Experts of a small language model.
Size: 13 layers, width 192, 46.4M parameters.
Experts: 96 experts in each of 12 layers, 2 picks a token, a sigmoid router.
Training: a variant of SOAP for the experts, 5079 steps.
Below are experts of layer 6 (counted from 0) of a mixture-of-experts language model. Rows are named gate (a neuron's input weights, with its number), up (a neuron's input weights, with its number), down (a neuron's output weights, with its number) and show model dimensions 0-95. Each number is 500 + 50 x the weight over its row's rms, rounded and kept within 0 to 999. Numbers have three digits each.
Before each expert's rows: a language model's description of what the expert responds to. This comes from a sample of Wikipedia text that the model never trained on.

# expert 58
What it handles: Final word pieces of foreign surnames and proper names (Narváez, Simmenauer, Conrad's, Genista), often just before a possessive, comma or parenthesis.
gate0:487469481544615557487599517561446435511436523464517506376526569457467453546469431532618482542549525487552559428558555492488426500531491462548494410495532549574494371527479504456464505467483473499574545410500524494545445512485531489402436474558558564477513506471455480582586578572524489456
up0:501464502493414439399429485489576519533509463421549484567505527539461516491545473458552546543458432410477429493480479510505452598529525481461478558527528523515500528343387465467531531453497503547447614522452538455461471506491473439590423498454505621475474382463453460547468494501464559509
down0:501514488447620464478519509433462534480480496387545499618408477502500576503537467567505502452460500517476489519486489545525475520563495508400559526498491536557528558398502467431483544508422451540495505432414417393490496532530464483538466607486522627466471522451421547627454491512514429461

# expert 5
What it handles: Short vowel-ending word pieces inside longer words, often Latin or foreign, such as respec-ta-ble, acc-ura-tely, rest-ora-tion, Bra-si-l.
gate3:480458572439560510530544487497478546470488469499384564506549538483499543463471475505431522510483379401490560562551457516535489532516441555516530493454500497421559588436546603527499501425472468527501547497520438530492554617491575519509541461516355457500521512452406475485518492507468598513
up3:460533584520525448493387501391486531532440528445503531422450502492480603469439516576540438494562581537443544514529505461414483486535443530463495552475517550453492517503510504518454542494528532476494529525520466547483528593504511488629508490479497529514501505467443518527570464441477537556
down3:447569472464460489490447610536513499500527550527507442474461472435557542479487419532489445514519482445433537527560489495424521529551538472516530564470551603497418454538534503560545414586458463478515475491471477533506448591464467469468475495354448483602474569474477491535452466543496543431

# expert 29
What it handles: Frequent general nouns and their word starts, such as war, water, world, life, ship, child, often after the or a, including war-fare.
gate0:462472530526480504430497449445436606499483476462558433473492526470464559491509465522555533512497543406441485464361510466576571497535395602494533430549431485472466468457439494519442533511473466540530471539463544501462471479446491590491583455520407516426408485470528536527568469515455444599
up0:500371572540509571554456442566601468402456505493497461487478486516491474462475415492461449626578513502391498559536491512541475484500488481469548465567604473453534610458528508471483499541474516546565482400478478441477485601471519558540490515595492506503560555528561489537492516492529507503
down0:529429531494457459497448527515510473513492600427476540618502542524453521537486522474466580523468456412552497501511452578519542441509449422495475587492406459480476504452556435577550509546558477602445592534415521499590544510487486534590502477498549523487435391537506543483514504459467448522

# expert 21
What it handles: First pieces of foreign surnames and rare words, such as Pir-, Gri-, Sk-, Gul-, plus raw non-Latin byte pieces and taxon authorities.
gate1:497476525633505436526495495528484439482521502531499496520561472550540446491505528438555474472579447517440541434438598502546448498510413444490511461410526460509496476543466463452480575453493515418477469390522509486510441546506515540460490452467524508406490519513503518580472610434419491501
up1:453502549574497404494441507435484590444485527494499470520475444514599456540483517494548498477481473509546613535462593666505533478466435458490564483496586500493479577542534458531484503444494467413465491438575522476504451480479440502541577570492518460530483533506525495506499529514472569466
down1:488358507563440581546539520494401511513517459536525479488524563536527456443518571492419544464521537478475429551593526503524549597543438484494477596389390493517463484406498558447509485482441517468426494564524531657497379492504424517533543469424517560452578593396550458462471481504498485436

# expert 39
What it handles: Short letter pieces inside personal names and foreign words, as in Hin-k-ley, Ke-isha, Add-er-ley, Zach-aria.
gate0:514477446522558484517501461478602427514499443474540596523573556505511479523557483518451448462459531481461501435539464499544582519509457523517503457455435534578413393511457478589491502487548453527486529413491503400483363590514439545552549516531582545506416523455454500422524425443431547500
up0:442497523535490455540462495470598498532537558582492495456595508567481473451589421405527440469457587543415481478405474493501559573536479513581511488481492478511438420531482570570468568511515478567493629468452505542508494566511469453523450444375495480514537470450383516401580505452588567473
down0:479492458506497479495501517464502507441459551446523531555575444563498506516503552518612482440457578532402536485558549467368495450521531510447536411553451530518519475492435487454605486547604481469530472493454513495436433487452509430496531473626577543527418557457411473489521477552573490561

# expert 57
What it handles: Short pieces like d, t, cl, ed inside words or abbreviations, as in Pl-d, pro-cl-aimed, we-d-ding, plus New, Free, LaTeX.
gate0:397531440510489498522520514570544481555467507534503548413487416445435488444470445435480445470522456558462500477489571370498439527588574528518547542559513493457483446490466495492450454491523538458466500439534531517537522581579455407573473396453489475564487485401526513522502471423481481524
up0:459421467475432471493460508492453504475444452512560536420480399491418447470499403520475467476468473630453520463552587375456433512553592497509573479531522496502493501490480458536461493526463524521439467431570474547596548534592504580547507427499512522573549495476525501445458459529511502554
down0:508558545566457478474498434580515451436489473589430571431545519544558525482439422491479535492520454459463504585489551597510400537424522523536545465510526402417516562507454446591577445514479446483499499508439527479495480466491460468476487451424448463525404455487556556514523460519487426469

# expert 34
What it handles: Names of countries, states and regions (Australia, England, California, Northern Ireland, United States), often the final word piece of the name.
gate0:429458451480559467472457555501439530453612540488446491590513392520501594539438550461555459460487380527493464609513522545454550519494499415479481583472503498426460550476494418577538539502581509466521496514475534450534509457479497504498531496430522473481489426512492424407490479490517573482
up0:447434481565520397496477564514471594528529570500446554484477537480428506457540581517605417484472441516498576491499490444449535526469524398449407476469476483445490563568454511490477490536538474509455474520505531530544572439488547487497527455450582466490545438510451533388444425565504548480
down0:423477472545342424499497485528513502482517445468516459570526496530512504525512505432492491538463445547484562574409593503514461465523486524476448558445554485487470509422470477487486482522513470383394347492486587557514549476473557428492580468469395485446510451524500600534458510526509521547

# expert 51
What it handles: Common English given names after commas, by or of, such as John, George, William, plus some place and title words.
gate1:521565548431556483415486539500504542462347567452514434418526452442546528507552478614469522474568552407535386485515585500494489468533494441496538475572505471604514519478525548412492568479379448439512545503587527518515502472521458465588433546599460470565611555505434475425484464528560530491
up1:464460454546514500493479449542518484566605526578512536496557572571464534461558423480596551438488469584518581488558343487593443514503501571561497416493497556391504551485525502536512474596545528467475452558430503438471497499417516544413592527476495482454414492455559527602599519512514466512
down1:620489464534501472510537497503436491531516503481474516494446517468400479432458529565425478626373461521478535536387418452512486410578541519483517445483515490579476533447487429537488470562463560427508486545498486487449512422473418408512494429645494474476535464529447596481580515455466426449

# expert 13
What it handles: Mid-word syllables like on, in, en (economic, disinherit) and direction words such as South, North, end, side before States or Carolina.
gate0:467529432528523526423574545512454489466504477450520545394503508441471476410445472516505529503546531534463410544575490621508529464493513568603498457598560457489474568544541556460405439517442499462516530437501487500447485526531325524439511506538507544431476469470417576571560468503440468585
up0:472599436433597492450485488430516465534567493449450495485460541491526407554535532497549448554522544553431400442520462496507435371526494547471516488523513524566403574531501558481560487581548446435412422470483455419455529499497507509524564528507478492488613601490557557477507438480554549535
down0:496433538470490533507516434515494539568606545512443508523522472473431625509377465571448509577505525532609444519575499548426500463473505499402543459452474499511445510530475447556527534518487431522526460418472450456540428501556384535376507408424562538461515513529476557460529478416567482582

# expert 20
What it handles: Line breaks, mostly single, ending table rows or infobox lines, before the next | row or - field entry.
gate0:497506478487510536603446368385479420451537467580438503523458538517490509503494515463556497525557520391561585433442543580478553483505485563512434484529431497478524504513377640534458491473443540528641531487377450483592488486543620537468499495528506462456558585497364462493538484582480453529
up0:527487523463510458342550554626536572515503517472584499440568486498499518525480451565415486452476479608423451574543444422517442527520549438511533526461565502518485530522549395444485509545596491491360469517600482487477470536451407461496465529477499551504476441519631558496414515407496579497
down0:444526515465459536508533491387538442537642572535520458421517531397565568524421449501512511478503502489445506522535492468481542566462525480505516517502470597498428480499568517544563467492552436500503393520497573499543533457483436474444605523513474486512490523510362525422387505562591475540

# expert 32
What it handles: Last pieces of place and personal names, such as -ford, -ville, -ington, -shire, Angeles, City, York, and plural -s endings.
gate0:484539521540499514483611561494525607487565473506534444484419473516536455376458537477607478574506433573485512489508558538520478479576533427475503523522506490522429556496542554447455531406487543477461469506509430511446516425518466471520592446432567465454539480528575459442427430448515393538
up0:464545502510504510544398411475492413451452474511549598582541520484475466552557474482408482481527535434478500411512445549497515584457494507541493475529455487415556523529457517587484486596442424594613479465446541494494545541521524550538388462581443563523423532431421586578587526621451576511
down0:548451495491460500460446537465411525561528441500511488535545557547539483497389523454509527479475460450449548472578554477473479462528466436547508512511500484465487547538523535514528530463427400505452445481487498463418507500525554524467372436569506448399486495415495511494593562577494511585

# expert 25
What it handles: Word-final pieces finishing nationality adjectives and names, e.g. Moldavian, Romanian, martial, Beatrice, plus whole words like Spanish, Portuguese.
gate0:441500451463508449353520474464411543609446572518447528516487512570426471552495465469507510480511445445494473453521427536505411548506604493504606570462535522468530422512466488427510501501552486427496554516412412544400476577473502440519473509486520472574518454460513470511441525528531572494
up0:507491428488484450365523506518455594519483542542482465492520542550443502558478444447456512473498466468386501521481509501423475489478481463493589585465479566503576476516499545425555502487569438504512535578417460525461464461486538455559489495485440503621520405507481511508433446505516635459
down0:490528515521430558485572532516466410397524490498485477516590467515623427391508458489548540445488542434533500542547437521420546464519470576497522503450498469479621469534476505467502364550459560544372528527525505574446482509581587563494486453497397398523477476569592489467437462522569579441

# expert 0
What it handles: Final subword pieces completing a word, especially verb and adjective endings like -zing, -ing, -ible, -ize, -ate.
gate0:483409509420512541457497425464511489544510599573508475483535483394482537484575488477627487517496471434428470447481505557603481491483524467500470493463529524563524489501481598516441490511429477516525490448544552459544487534508491569505547403442559377490590470444487441602516478590535543433
up0:440503495609535517500546470447539541419506465452518587545603493437588459465518447440498499507523411522583512501491484499536423462515482503517571492342564487498509407532583452467457526435537529531437467554540521458565473474531559488516521569527479536478602537404531475510472494504512491602
down0:519461450508507388433435460521423558465492607475481435543498553622506543509481559519534462480490536406515501577508498486515539544531524527560479488528483531518499438528572446502479451483476428480570496462513532466532529434425393503522500403441410565505467539474545449394576577513473457391

# expert 9
What it handles: Opening quote marks, line breaks and table pipes before titles, plus Latinate word starts such as acc-, comm-, comp-.
gate0:466444573515581557562531443513479473466449637512514527453509503492476518542562486498435470583490505475514493497438507479472463452501466555481448466574571446291518448534532643572413584494473470564551547494537557469543462565598600561497508413567488454426520644479465504516504525519555505505
up0:537554502560549469519521502473420497473540417481511544488564451483475440553433474452459533464548429502542524448415437448499483509526518500589506570557471578602434545466562549468454456544510543656431503479492497585503573451307469482508553474399507427540482507438509490554447483504491532455
down0:520548532496464437551463495555430485478458456471525529400522510581523478543472594506530432455430529504418599374574564521452400541558511457485482543563518507440506437538607493502401577475446543516496470532502494521523512447498414456562484459514537530551480478487508526593500463516659432512

# expert 52
What it handles: Mid-word syllables of Spanish, Italian and Portuguese personal names (Fernández, Dávila, Ponti, Marcos), such as io, ado, ni, zo.
gate4:488399505460487478521509408478479594526506568532465473531521481441435532430489423504518557547537540517467451470557531488509489575563508422589587522566550446521534497531565518501514482489445573473468452472427435478395492500466448448479501562411556485446434579507479416515460538444428566547
up4:424542451563551581549506497560511456453612484462474532516503447427547404495522498538434404496488435562576442492471446505587608518528478567463612506560458550498606536524401503495477463506498474567469534505514453457538556547434523572514482456567526558489529476481551499504447508551575497485
down4:515454417486454389392507466498633525423430516500435476528533511424410488512430564536483489505405528520524506528479477499496532548532522462569480536472476506467515532510502535415568551513460534640460462516504443433464534555488499439542538448534521603496498580484390451521543524469545475523